{"n_layer": 11, "d_model": 160, "n_experts": 128, "experts_per_token": 2, "d_expert": 128, "d_shared_expert": 128, "activation": "squared_relu", "moe_layers": [0, 1, 2, 3, 4, 5, 6, 7, 8, 9, 10], "router_score": "sigmoid", "normalize_top_k": false, "routed_scale": 1.0, "balance_loss": 0.000395, "balance_bias": true, "router_logit_norm": 2.0, "init_std_router": 0.0153, "lr_router": 0.00123, "vocab_size": 2048, "norm": "rmsnorm", "norm_eps": 1e-06, "tie_embeddings": true, "optimizer": "muon_variant", "lr": 0.0109, "batch_tokens": [65536, 131072, 262144, 524288], "seq_len": 512, "train_tokens": 591800000, "steps": 7180, "dataset": "wikipedia_en"}
Below are experts of layer 6 (counted from 0) of a mixture-of-experts language model. Rows are named router (the router's row for the expert), up (a neuron's input weights, with its number) and show model dimensions 0-159. Each number is 128 + 24 x the weight over its row's rms, rounded and kept within 0 to 255. Numbers have three digits each.
After each expert's rows: "gets" lists some tokens that make up at least twice as much of what it gets as of all text. This comes from a sample of Wikipedia text that the model never trained on. Tokens count by the router's weight.

# expert 55
router:100165143099131127139131135123120123147136109144146149113130152130128152151119162151079094152110110086156163125099162148130079148115122155140107148152143166161160133113150125139143164132120126139120106093171130136099118159105162110166163102141103183128146106082127129164121095097099134122152156118161107145157113128128096138104129054111127149122107108078105090122127164123095118118140099115171121131163134175124135115128155158173085094140137126168140127148149117168119127128138135
up0:104158163154124132158093112171155112102103107178165137153130132139109118125104133129147116152140104110116134107132119148057084145150156108134114135152134127164154084144109108129131120110120121160153113087140133110146117116109115168122113136092162153125092148130134125100091086144106158127110154087130134131101084066130148088137139106150141113152101124116118156128113148121127167090136109125129113177149129137152182087150177147155101104105132132152116123136141095145122159076114151
up1:104101130105173097099155143119121178131153105110158084120113151145110109156096092068119137113129144136144136131115172183106086148130078079141121116120144122137101079135080150120134177112086136106116065093163091158100134103118136098148123119157119150130123115120147133164127156109158109156129147107133165118145130083145138123103128147107129132174113150138131117107148118119120150126126131111065145135136128133131148093096133134152130114124127167130120140182152129127158104136138123
up2:130156164155142091107128198176159126135132118139154138134119138111159145145108138122128110141124047122123138118103134139101100119098132164137068182118170133097145140118140140162120133161137129110125180149080106111141122113121098119149147120113136143113155126095143129097085132117135116150131115164102116146159117128173097144148170128164142115132131086095137119124132150126101148074162136108139173118133146121122142115185156105116087103128141156134114169138133157127120134100100116
up3:127148160133148134132129132114112113075111113149130122110118168154161135136117108131113105125110148136172108129090161149092087111188121158173087162106132144134159102123158168109144113157161095131150149125128137153086133138118141113172125102139127111114159141131124161165137049115122124110126142156147124145138139153110171154107148118115109136129126124118102134126122142107083088129201108109123096159131107116092145112130163162117172168129131095134123094102089116119147116100144106
gets: "re", "o", "er", "ur", "w", "t"

# expert 73
router:152069096146125169139053078101128128140136098140114143129100102132164158103119119103092081143142115138091105150156157144115137154156120140136152078108132117096143138133141151131123103126152118122111133080147096151125125158161117135128092160124182147124170099117118150160095124123141156136139128123136138118110135109129145150127130135116086124142126129167114122089072069100138127140135125111137132156158131102112161121159143121170111124145081109126139074128096109156110149112156104
up0:130117172132097103176126089130169146107112119132130098126097149149140118162144149146095088107174121156109120102169157130144113075161118144122155165146129076136158129131116118140139158104088090121137086087119130125148093074128116110171132137142156138146118113127110175106138106146136151119084101115156136107118121115142163125132161146092109119136133117164156137137102167194108127093133156121132125147195136109151149144138128105168168128111133120105132109130131097144118150136122134
up1:119117128138164117113099122126138168145105094130130064171115142121115108161172141144162109135153129103157142144128153142163120114165112116136132126140153123138157116159140100094140110086154167120110108139189106162135119098148131113128147111168129134123167147125128166077112114104107076109143139098141128123135100111147131137119116161131083080145149154127122115083119108122147120104130121121130141206124150133089141124145124119152121124125113129109171102155133115174121130119199084
up2:128143126110135105113131166159161117130145106122097148122131171178116171118108127134090085182096105150124147120106130169108127121141127183127133122116154129134102121153122127132139159147098123100148140124140121148107127153112090162162140148148125127082123115146136155108067149122132168140132100082098150090131126112099103117147124152160146110100143147125123132067115108117162155146094108126122108133053173137090147145164157125169143149160096133149159150152138140129100116127111107
up3:177114142119112085122126153156158105130135105149123107151124179121121168127130108128143174119136109168141149120128156125093099182150141125135149098094125151145124140135119115126126114114109098151119106114116119172148129134132130130168120121186157099118126116095130125164110105125119194124143124153123137101113071152126146174128147117083152120112126137149133120136120134055090111111143167076117101086137098150139156154122112132140156151110073096087104107115150112115118085137116121
gets: "ed", "ated", "ted", "\n", " released", " used"

# expert 17
router:100162122140114116114122075150127118162136144105170099151094163106147135159160149173117167132129137119154165137102140133162106144122165120085151126116132119155178124128093141105166150129166140110162086153121145115095123135101101093169144113104149137074119132140137135102112101138113164107130172130101142109123142151098129155127117180149136151090121115115160122131122148171128113074112127116109121146149169080124150133147123160160120157110076098111121102147123136147112111153108106
up0:111149164133165116135076130157145099089109125123155162154113132130142131108143143157065100147141097139129115099106132145099119124145126145135127117146096133102189119155123134143136131142156119099148101121117120111070137130136126161129121085119127169109079134099121155112139102152128147063173131117094178112119116112166144135123119106115154160133116129079139136169095116129150169090201140191120134122123133110148147119141102139130141111144106085124099160124117134151122126135112142
up1:107114189148110161085141143135101166160139117108152082117136140154096147173125126139162117131124166160080134169153128124123131113143134114123162176133146086119119136130118141102152079121133180112134106097152150150132151108137096097143164105122122104150107104163105149112072138110142069144108143124092147090152124107133124131122099126126128128131125159089116127112154077144134131133138134106138118120128126123137180077108121153125175141096123150113124132139147090114133113157117070
up2:129150124114126107118125119162141146120087113133105118122143165136149139145149099126116101166134064159135140162052149120071138153149098142131122125169142133114127086133107145174164168134146129124144159100078099085110145124092140157163162170106132130081149140149111095127073111162157135119125126121092125144124163140106138122128138140153112120112152136081119164097101125126174153094107124122105122109132147093139136127108148120151147109134129103139126180163138155143108132107139101
up3:115119139126120128117120114146114083137110108121153160129131149163158130140106091144109172133104116178138151132067108100116092124162133143114138121146118092157150101139149125078117138123095115165141092115076091156136148112111127129112101116135151095111129092122134197121114117145137152094125149130096173098120101137139126143108104109148108177130169130173123147130137150095113116122151168126090128120120079158101152089116130168134136134139094082098132153163175117115148110133145117
gets: "k", " K", " the", " a", "ak", " an"

# expert 106
router:114151136169141143090110096135162134077121138178101156141115151141161160111100122121093076102149139159102100107142134105137155123124186166131128173104140103147101135109119117137156137157093189111105090162118130138095158117122119144151143137096109141101133140107152122100135133145078119115118084137107133118141128155134104132148175134118135136109114162142143104143125148113086098114123141104115079113101146152145114129158140198134118117126131125109112125095090166149144127095169144
up0:113154166149149129162126133131181148088099117133141122141115149148115098136111095133067119145148069135121128073111089145100112137163148121137138163125131136169146118180143154123138133149110157135153113147137118181137176123078073107159136157120115111143088119104172151117118107142100141125153076104120161085179120092127136121133138132125166114144120159140139155122105122119170121114164151143176135138117138154099137110146136122152125123143129142106145136139111136124124124076096105
up1:123109159124129112084097126134103147117136136144143110121117156127161115124115077169144100090113103107122139150135136125153101112125148131180124124074135142170123093084094144081121112145122118116139086146159137168142155110152140160141152132181119114165109170165123114089137098113110101137108138150128153107104088133172125147135142158149118107123103188114156144125140091123100129137121120148117136130169087137139110098109079109172126083111119145133174130153134162126109127093109107
up2:115120143139138148123130123204149127089149098190152098182139133134164142115107129144101116110135106123149123133109114107107103134152158138103100122115159127173104084138126137145107142120113131164127104143110141128127103150149113160163160144098112122083146129120126116123114088146125122121128093123137149132148120075151106087140180153137184099145084090102121067097100130110128149092112139069125134137111137148105124122120121141156100161112159142127113155160126154131138167123096105
up3:111178122113103129118154110151165119046112096171113118147104140164142140123151156134155107115143135165097127113064112110128100089160135154155142159133138113116135144110114145147151140142127126110098102133110119149104144135130099157165130147132131129154125136125122116177133114123125121111139115136154165108117106130127103133086114145119163147146109117147162105157129116121084071185130129106110114107129110083101140171112125180115105128134112085066090116158129111132151115161138090
gets: "d", "st", "p", "ed", "l", "b"

# expert 0
router:132106180155156078143105152080129166139121146134123134120125130127089109131159125119098127129135158119080102116105109168109117112148105110149120095118152124134143106154175145145127114139121142145156130114141113104134134138126153124155120109143116104123129125180145159100123122122175154087146084145117134111133103124093114126101101090174165112115130142097146150129070074145111112119174106153150156114110081111135140177123091093136179152091138148084143107135145122106110157138110097
up0:135161160144155086176156162179123132102138106116122140117141115160091109138138136137099067120109122148158149115145111145126097132120147100117148111094095104172159093138179133111104093160112121134148136090178125107132142111120128128124124110130137148123109137126110128151099085107119195100127126146146150092106074109104133101143147124121116147140110144111156115101091094130131126084179137124141172142104116142166174128135139125150125143116107148099095112097114096169120114094107113
up1:194141160186118116103125155145132167125154124122143113112125172142136108133157122125106129128118138128080121159101164104135117108127111105120110135119137159128143119124111113080090107136154100173126101059138087147089145106155150108144127098152128124152136159137104140115118098136120097136174119105142124145137119080100089168107111133123156110109116144092103114113143117134129163102118107099127148137188117126156135081112104074133105158084141157101120146152159117115108139134156100
up2:166121134087117140051136165131134134161116097111115123126110125137135168105157134144149083122128096140103111112081103137126106158143127170135095121120144132110121132125120104145145141160089144144125110140150126095137137158119144133184157132117099135083144135124129148058094135147118160136135098088091155144139159158120110100123174147177131091154123126124101169114094137084132123140133101113131163165094143126103113132114125112118108148121167154114161187127155118155126125102108110
up3:156162153127124111092125132144123105092117100139139150140109116120149116139150106145125139136120113137118105071105149152109060118155121158147143167141185123153140137114144109135128094125059123145145109107137092124159136124174147159140104113161135103104170109104153146127147166108109133112117139126106119142135114137082142151072163169105159127128124133120128167119098092088140123091165125131092080100139145133112158162113102102141125130121106117085089106114134131136151111166092093
gets: "e", "n", "us", "i", "a", "u"

# expert 45
router:182132107130120119123148147120097157175174093112115090163078113164116115118130102147161127109093145138163111159111130149158158093146117131160124132124121120113141091179132122149121170122128147133117124113102154120121117139130123101102124109096156124132106139129146118094114115126121125191135090111147121113155090138118104134113121106137110099129140134137090157135127086141104155147120112116134111151157120126142137086138195052159144139179132149157177118092109148105121109159121166
up1:149142136123166098145089131121123158087119127109110106132113122131146150136154117130150158106145116090111126169128134144175140145127108129137108117125105152140169115127104108073127154087127125155159121146127151158117099119119137119123145110152108123144114169142124189174087100073140076175157116149128113063113073083153101123099130117147167109167124173089107092113146091143123146090134103122087097140143107124135145104130113098141138152156127135117153120117119148136100134120126109
up2:142132148122125116152129144172146113125143050121111140142122169161172109170144101154126094090096112163100146118103143131124126117133123143131120140106138097130095094114136141124145119135114124155109124138106144150135134168099114174138114144085123159152174126143128124120123143130139147147156124079116143119093122160118089120164176116140155083138133114107096165061126146110092153139135138100113104157144155151132125098134148094135134139139158177145201157108137156137135147112095152
up3:136134140115150125126129147145107101131125147096117164131143162156145134107114110133164140108152122171164103127079164129122125141153098149144127151119102107145145099132133105138117139121124113157139087078082134143118106128102130142151123136177135095149122136128156157136098140139143096139174118145187152114131137121107143154143117156080135136110150129141145178127116130134129132151159150113117076142151090145142139156113140139095157211179127061085145142134138122104193135127128129
up4:156160162164152087129143140153118149134065150147109134120132127160076112083101136104125108153158087148121134105111126127148166123134136142131134207124098103109128134134126139099091139128147143199124087147115147135122176156098125141131141132163106126160138105141133110125152108130121102156147140105130140147160090110109092164121138138108103149118139120138135127116107133094109134161126100134136139173149162152131132138130166097160150140140093114105178115090105127113158126165185129
gets: " and", " or", " &", "/", "–", " to"

# expert 103
router:136174141146095153105155133178124144148120137066133104105137165145167128154115124122136120114133162173143174127110148167088132140125126101114124100145116107098088137133136082113152102160135102196148110130125134142117106151103144141152185130118142091094117134161130118150142130135113127116154112108141122132096124109112144098184128139147136113142131142110117130112138162167133130150155120148145066101164119123156165156136141170091111080118108078123158116131136089139100151121148135
up0:179112125136154129165119158163167169122126115087139126101079137140127101151142147130104079130154116155130145083134132114095103136170113116131153146153084132171131122168139151117132121158137106123143108089137120136125163124125095158163115102119134110111076088110139159110089076134093161094165114117139155102094068119129146124153172119116144148146160115150165125148129087137097157090163151132126144125155112122146155129170125133125085133148113104107133142105125120105140144121122113
up1:123087192105149178112107136143112132148128135074137114119136186110140163152148133121158096123135133162084169109113143145138122127130118109121129137170148116112103074142134138087120104105130118156113056147120113138133092117127139115149143087150102107111125147129102159148116105144145143136141141115094149105086120151139107150137102166092154108175133210087123130085149138114113146179131113099119092138158120110160137116152108140136149131118116133099150128134148127124119122117159110
up2:145215116135122099091110190175148153160123125124150147135142143161151103107126102107133137134118118140148180128103117123109130178135118160135118132096152108101084138117158107107130146159118101155121123121153131166125136113109121143150174177124145074117142095147119139100132143112144126147123112118107128122175139097112151074116137114117127143149119126089127110090104124145168120114140128137146146146135119148120169160104138153127152111148139135104157165135142138101181196095112128
up3:128152113114095111087128175145156115128106129118162109168124166148159140137134087113138149101144149146154168130055123129125134134134118142109115126157129124103135176166133154092139126106142144065175127101091131140120103127148100160135091129151133127085124114121108151125105092150122125132136152175113113108119101131108141114150139174111124124108163151164159153155140123110132139123164136100124072130117103149099141139151109113102164102120128091073149189152128145102154122153145117
gets: "d", "s", " |", " B", "t", "udi"

# expert 86
router:121118129094105150130117121108116105137188140134169159123137096152145130103169095113113131093169113138122085110116154100130124108121125131132115122127134114151141179140150123122122139092142118107088146067172154084149127134160114095101128142115161152113084123122105087149117131108160142122132130140118153137142166089139098124168120132126134170098119116132116145144165115068127112131132148151098162107121130186077140169118127152137158131115112186136104114135083129121112150088164144
up0:151144139117098143150111100173154111088118116142095146121131149143168131164103121144143141101158095188133107105161145153090099129149150148182144112117119088159135147147150165111092108120107091144138170086139086145130164120105117110148105125129125121106077117154140131097091089108098153127091115114112179115155092078111142116177136094112170128144146135139123141126088128141095139150132150110123133126150129129147167131153135104148166112146147131161147125114137133129133137072123123
up1:150139152132086133081119167189132148084145153113153107118096121122160130162127117156137122120144145136126184116126146123123117136114130083134104089128153133134102089080088136093128127108142118154141119107131117131159144122156125112149107088123102166127126130132103167099120102109115102156172108147112119085117096105128108137144152142147132160128132170126116145120183114111119108159132117128141097128169141075091140113073122128127157088104126155134152172156132149107128086109176097
up2:115128151139182139097083117172140133144116107125130141160128138135145145132138094097105065113121140144129142124073115126132090084161131150099149113121163104122129121124149133127113120158100142088094127134106112137150141179126126104148135180134141163131151118150150076098139171106143117153130120121121112130139135128105114092156146182149148139103129095110131128107113131156133137128143163127077181140122104137145085110070139116117139114073115134127125165181139118154168179134126136
up3:131129176085121094082128130155116086136137148129154111135145144174149122104137086160128112139151112131134125132082133100143067156145131134131111123164133130145167135129148137122133150138179092104143108149142100140115111065155123128138109111165161118122126129142147125158119141119167153105154151125102131090100108153099116138164162131133136157135087150154153164132115158114153120168168173118118124140136048169148132174091107134116162141121124124105107131132138114089129156116147110
gets: "\n", "-", " is", " are", " was", " were"

# expert 66
router:152060110082110130106112115123114112082112159149143119148131112106155175159137145126146145112128130160118147130137140149136124120147133114134135138160101153125166136129140129133195134121087098131108095105174087156130099118130149154083090122112124135099145120135099105130159135110142121136157118112103145059121117098123110100067135133115128096136149099142097117153109142116096124145107163164094170167149116139133117108112120153109148116137142176139103111188124118158154155106120163
up0:137113140134148126136083152115161108089128160132145110142155131170135171132134135136103157147166115161159180131149128167148139127157111136130133154148104129112161102131115137120139119138109107086118107075127115131125134126116088130141113095119147122147102092096153139087124071099097164102135167087122161135115080110120119074168150150146123129138120134131112132129079153156100111083139145125115116144147109100142157110144184159120137092168159102159121139126105137118140147071108103
up1:109086136101142136150153131169141156108127141147123082124134121120126170154167129123149124128108106169107121153087169150140131135115114133113168126133150122136106122112096147111140099112127130125117105093176128141140157142152130105094150130134096102141124180137099132138122149077172100133161123133111149105138104097173091091118132137096128145129101148102095110150137145142132133091132118116122129156141102098156137100079090130092150172156170163100111154168114158118163166080102089
up2:127156123120128172078124121147151102167123122135149172139151131139133152144144105107109109136138118143144124103103104100105183124172123121153163159126138105121086138105148144163147142147109121147126191140128117161119132169114159105141122163118117158093155115131139108089095097114122096175141125081066102104158109138114123067104136099122140102142122111092122144141110126148121097123143107096152118125143148100136102104109137125154176130150114169152167136169096107152136133086108124
up3:154115153116118092138129121144125098105109145175156143116120179129135150173122114150136120151163103139141176127104149125134116098121140121093130169145145110142158149157120102129150093194134149144149099100153065167149133120162111137146137138138108056132121124105138143148163120113173133099096163135139150149100089115118122143123124141097122157119148111141111095137147170122103114110153190135137138139114098127098170087124105131128129136152150117090083147166105115103150146117147109
gets: " so", " but", " no", " do", " \"", ","

# expert 46
router:120164089091108163182146131149102074129125166119072150122092126110124121107106124101148112164123156135096106167172078128140143148105098128151112138125094110151114096138145112131147155076108099129094114135100153102101118165097141088109132140095156086158159173143123127129123146106131169102104130139114127120138141124098148156130107130137119161150138079097094142168180144099165154138138126172127160104142123148120126136117159147127122099113141120136116122129131100141131126137168145
up0:142115147157130121146090163179201139099109159134106130090091166138099078110122174129110102136151096156122139112157117154100150135164121125132104133114128100101111105140127131149161154154119112127157124078097152133159124132129151109113120155120153143119114075163141109091080094111088159087110127124101174108092094122148136110128147146133133109113144150161134130111110086144138134088121108130119102116146140149138141105118108129148130118121158095126094127133105106190132156091109117
up1:155123150091159116125098153137149158138102139144131110107104142138130121145103131139138125146135101134093142167127162163133085154117158099182132129127136167138153092113108147120160099096144140177134062138186133139119147116100106116165166123153119094144130149110110137143151145099102094150111155152110109091155122127158153134127158131130095149157109149117127122098170110158098143162132128120143098126182126122175118110069110136133120106138145162116133111145135144079102085133139089
up2:150184141109114117145122134157107141105091129154099143110125141121117136163147122121100106143133155129135080135115119115090088140153115155079122165146143109123126142117174119076128158169146117167129120118105101155125126153087120128145165142150170162095152135139138134081086148178134120163178130135141141115142126158123074118160120109154138105140075089116166129116116177091145152094115139132100108161171108145144119100119136093125129117141102142109126139130136126139165170126109107
up3:135159153117083149095153098147137112152148110122127137118125151135112174110112121122127096101119092156123115118086136129102098146171065115160102165147128112120124128108157095129143114126113137151147102106102103144120115159133115125098129138122135107106143106112151120156124110123134127057143177140144142170113099162090130164107110148110161119088149117126143167103090096114138078131115171113105160155143135131119189122101118118167163097118118077096138139155141118115108118130125081
gets: " |", ";", "al", "|", " new", " organ"

# expert 92
router:107181090100101131152130137124119135131118099109135155099137134096127124116125126098122139144124157131161107162165124107134133107130089101137110110136126149142139130135074108142092095108160112119132183125081143101104158113159126090107106086091122126084146151122187120108100110091145145058096148136099140130169164109093131154142114153123125095128118104153141169146143156137109132122134183150135138097139123127120085096153156123145158114133157114115135165133118118104087081130140148
up0:136163132125133118107096134173165165087140162139098100115144136136130095134162115163127118157109100122135136105138147128137098117152139125119154161143077121124149138111098120125117127118131121108163137116098089100127153099137140119124127115104100129132075122128119144107124101106142122121147152157064149083123134087097130128129125119107141145131065133142135128130091117169083133082136102172158145166142112090138144134103112165121162107106085083152126160151099149142113187085116163
up1:104137137119156117129150166148156174114116120137114104136140163156108113116113137117180143113080119150132129152126161106147096157173137061128146132131131154103146138101116151085114066109161146167117113139115108141126146124120120083100095132124117109118139129099138135106092077114130081119175154144098136129175109086145129084136194145107144112122119135126150119112141117133115159078131117144137095151123151120109162078107129132155163105106095144099128116102141141107114130120157112
up2:167199174136101112103153128175160118101106110125132117103141163127172177169147092134117091102149100130161151115092157118137112151150143142131094143104130118144130116136152150163143163150113126110112138129094159167114165131106118161133135102111178119083136122102116152090124115138102113097129116115102105125154157121131092105127167140153158137117126099133093103078110177137133106082140127099121107136124147095131117104149135127140128123123129138122140194105129123121113106111110082
up3:139148157110133096087117130166134107122103146120123152130126152094129139141128123104110132124142160189201153167123093102070120096138142128139145094187145119127102140142112084112109156152149082160153118129142106115113108090116140136133114116149104115140151085114127128113114120117133158109109135143102148105101124138132122130166148166144176138131145163155170155119145178102115090141132163126117106119125113118115187127127151120147127147155123101093117149103125112116176156160156086
gets: " the", " a", " on", "ri", " The", " K"

# expert 99
router:158102146155140113126136133073135102143185133144120138100155124128107124128073137105084114087093101115144077155131146110082125106099137161138114111142100131173141116140116116116124122114129123115142095132112138114134146132174121090145098166115107122118156146119153138098091109143166127143101119094146175125138122143094101116164100121134149170141119066109109121180086144106090111149141094152089162107103163116090118116137102088126131121130097126163118124127098103100120144132111145
up0:107147154173165130159175154127147124053129112111169168106127155140134150141150121165097091117155073148110126124148106142100115167171146141127120153148065111171152142171139149099125129131109104091114120116098106137101114119137114145136115099127137156118113116127144132091106056121127147113108115101112151087147105112125107101130122146155157141131085119128134140149108116130113153100149153159110135153126138116118158120107116132173128092104125111112137118130104131161123162091110079
up1:171080137093154106144141130133152144107145100137123142124092154151131086110160114126142153117129108119072116113068154125152083128141092111128161121131129142088121082169123120108105102143148128152142065099142108141102127103141119126176134113145122110110111114148131079122075123112151070165139159113095126144108097117120134143141152139155136122149095168106125134127144125100100125140114099171160120147156143133147125141099085129131149143095148181128150105144147136112135142107159082
up2:179130127141145123115148129134124087130146100121098159136123115091125157113136150117133094096117078149132153140058135123102121109127080167124117169091175093164122098137095099133158179124114129142159144104122156151121115123109141168184115163113114128112112130105158132101093128120125125138176113121125122122101130098093131080182155108159165114115155129143122096130116157132143129112092113118103128088090152098113123108115124104140107155120134157170158126131108096141152157104121111
up3:113161171117185099098143146107158144091142160131135139126145149133132165143121101096105121102156117137128175133092133122067079128178139113093146132140136141115091120179150099139116148112132127158119098099154131124144156141128100161126092132141128127113128117130139177139123123175116123144113130150137143126149132160114146160165092150118119175122173121096102130115113133114099136136139112143116149129115058095085162126123116143146142132156104116098076105150177096101124132131114094
gets: " the", "x", " The", "The", " its", " X"

# expert 115
router:102157123096146125143152155105134112111150175131147135143169146107162108125138078140150114155104137113170147157093129166101124099119126127128107104132131140155148165151148132078125104098161166131144151105137157116106117152106172104151115099156118170147118114109131181173114076092107146140140075111130132106116145122123128152128106142118104143116083160115133143086147173075111122131116141138191109145148128129137105175106114129157097112134122128114098105163130114138125114176128144
up0:108120132112155118126127114146156105078151113140136147139119149155120119130133115133126048132140122146130121148158103150098095097140130139106106117150132100149142138150119131115086128146147134096152168086112122127146098120101102105181116079132107166122062124096145125122083103086121111131131145149128139087127050102133162105124134111145174127137088141119101123111115105138131157088154137110123117140166136130145135142098109155178157156155132114147142128136143096152106119073099152
up1:100161164161178114127123136105098140150112127126134097131121148131152101149112136157142140111088148109092153138123150144107096160122121119123117134109139122141093091136075136095183103109129160139151123146153109154163131114109146102138119140133074119173150150102099183132109134085117111160110156141104139104150083111180136119108141174095098108143114156103150113114139115125103116132142145112139163126133142094144137156098100106153132112091121149092128154142131108125116062155175098
up2:163149103129124126099144121160124132095122126123132104116133132156154140141157095151142098142122113162148127119071119177121111120129144166081092165129111128120138077158101126104134146152119158100153132132151142149130134173064129142156160174138148110114140154114127131162100150141140138120116102087107138107068148131102111116121151171119095109112162158069135122100127164099137166092141170074136129131107118127145146117113126121140119120145205161126114156150117137123128136126101126
up3:113151139116127097143132113127137102114112107100170158166147186076120118180135124163104153144089121153107148144111126111097109131145090198108131131141133138142124155132133137135152135128142145140124109097118152156142129133107158138155149086160097143091109098118141135157134121109168115102093150124101152121147119135101149175150129191105136167141096110133124188114157118097102131117138138114129099150097113154090169152114160122134098169160109096103097100091119132110120117126117133
gets: "c", "i", "vi", "==", "gu", "g"

# expert 28
router:141125121100146130082107142125173135126105159141102129134113128101122109130147185127165087140124126135159103121105138121123091113161132155149161125139150109131118195112140143146110124156098115125147140102106138117113080179108098108054099116145140124136140097110110134131123153120140110125145126147124155102087075103116116118153134072126109164095074146158165155120117150113120163146105119129107129124123111099143122064163120153111130158118148136128106109140166168103128112168128156
up0:121142168110120108151103137157159143101101170109131124122094133129131086094120125147106109160113098149133158099144138145075083122169148177127129121119094157154135164174171128146148127177123098129175111088108093147103108123126111133122082126122131138129110128112122158104116113142117154087160120092127148122104113105130133098096141128113102137173107141152165195121129106125096159086153137115092120128118144114178144085128149142120113106108170113130111124094135117149130128085127122
up1:130116171124191126144159165164141120131101140126145136152106164144120142156131097116112122143180136125105118151135131163145167103108072106191094116144148106123109106174124144127147105101094155132128099122164116150152141114155145109122147116108120128139103158135090139123082104100124098145177129153119163101131097120140134135145091124125134128164116169131139103130135103159124151094132111082117085136153163158128161088076081157154142115103117154143123121125149129098139117114151147
up2:131133124110100132125111145161126190121137118112132168114105162145159149127200135124145090123119078122113108097106107148111087122141132133153148150086136078108115115109143147109125142149100128127123082136120141167128138191116100138170173138175152144090140154089152093090141145141179132179139150143092124136101118099114105106163181120173156128127086084114133104117127110148148145143115114111132135146130153120126112126138168142138136119145154124121117130136119131086142134103141114
up3:181091132149146112117133117169124121120099109136121160150128131090137153123119113132127137166179142183153132122082110140141091129149126121148160153165139116105100147134134113148152114175133078147116152115135109141107143133135132113134130116174137088152142131103154112141138119085159163101142118153118168108127110152113137116140096131043120148152100128182175153084105126086123152142135144132112071096110124136146161110105160128120152117149103085127089129117118143109143139134154133
gets: "an", "i", "ang", "un", "in", "ong"

# expert 108
router:135144175135117151055145130134161103112128124154176150111147109126146136166092151116107107168129103087079100102103134188134113133114135141129158117161168134102155149143125138131094101143125096141148098139106147140145147131137134111118067170155135091102109105145122160130099137105160097129141175122090151151089160101088120162136107170137148132093115141145157167108154112130135131160116108128143127153113104142138158092168146119092121132141160127132110121121094131107134132147118121
up0:115165129162144119144140148147138147099131138112147126127109128144146117101131096148102057085143084141122122100157090143118125137110111151133124138170101087164186103151121142099140133151140125140152139112133097132118140083134100103161112139104127135140097104172134146112117115121094134109120129104102166116121068080147130131163165129068153141118139129156151192150139104111127166109130119146097119122135110132121161117149139130107091099155166134119130138106110139114120080079098091
up1:106162135121146111077128176160126116115104085127122133113116122106149152130148122144176127144137124134112139179106125150140115150109083096145136127113146129153170109100122146092144139124102128096102075137175118133128098104125164114139157114120104114100130133141118122117114178090108110159123121159099174122125138055138160130129130112156098171114142167095128087142145121140152130138158148088132109135152112080129151124100126104143127087138174162127145156136106172124108161142171110
up2:127159128150117150125138082171138100093157101156130138149143152130123149148151097155097059127151095130138152137104097118118099109127108173132137125107147130131091098132128139126128091104084111135107138125099106150177159165131129143176140151132116133065139148157129092137119153153151058130144133146083128116111136109130079129152135134154087111105143131138125165092106163124147126130107157070112117100106153145131110117135101130156144146155109131136123150145154116153138156117075133
up3:138154149096124122136143069164154072116118158113148166104122171109143144154146109116124169106115105161120128154104138131139117141162146168124162137188140109120161122116118141132116142164146094130157103109123129155137165151126128097133110130109122127122136127101128166126116103125156093134110183141117175148129090120084137130116129147135147141126171131136196169132118128105126155133114178123133090128085109127115168165107181116132122142128104108117153077126152109087141107164137113
gets: "en", "an", "ten", "gen", " for", " an"

# expert 25
router:157139138151109121122126144133139083151072140074098165115113095122107133128147172137113094108114117142105170121101121149133145138123095113152126151115135164152108145076188092153104129131135137166123156138115119145155084112149120168122166127111133098104173138145148143083146129180110121107148141132108119134088124151151130133182133112167123119170129088127147120135151183097111115118079158071138120142124110128129152152138144133156099100125088152117120159123143121142117150156129130
up0:120143136135093108154123145105137154141125125075111142159118108170121122166162146146150094127104135169129116083115132136107120124139128133101112182143107112131148105101171105127102152177147114157136156134140108122141091064116106138139108132089125148095114114119097136102101063145134156124130114130090126125118110108119130094155143084107156145173108125156127181133084131142151123094131146152177168145128120118145149147124150133154086097104151124122150168120100163098157146129156150
up1:127109175143155143116140137119103133114099108126098152108124113169111124150162122113153150154148186101092132153075137126127117113121090086151149131100158171112137080148125112134157085098110116124134081113148146179140107125138157138122147125149110142150137128155099158139120142083103143110141097141099120135139109082152134120129099138194112103190155119131136112080109085122097093109147116112120111144157119135139200112087132129149143143123131159115138138127154102123149124108131118
up2:150173160158134114115152173176123125122140125143155143128086154145129129144153084142127098147115116147144175118134095102106092140105096152138117135099173144121116091150136161138129141140113120115139125121097123161123125117131095196134176151114126096119158145119161085141092123153109129145125099118153126130146129129124155125137150167117159142143128094062130159057093153140141106140117119109131114129103145196101118113136153132150104146133115104153154165155152146102129152145095147
up3:160132139130112115123086140151133110130078157118125154170099125172134110149130109149153109087126160193139123084111100142096130155125110116149117162151141143138105131129145120129126123140109129156155102115156080108144094099149124180129095106137155117124150114099157156151150122148136099098137159171109132134123078098100130118156164144111176097117132145118141164109083171082099137102143169124122085107146106139122147149125149143135160163126098091110146121129161125111143140119099091
gets: " |", " John", "el", "son", " former", " \""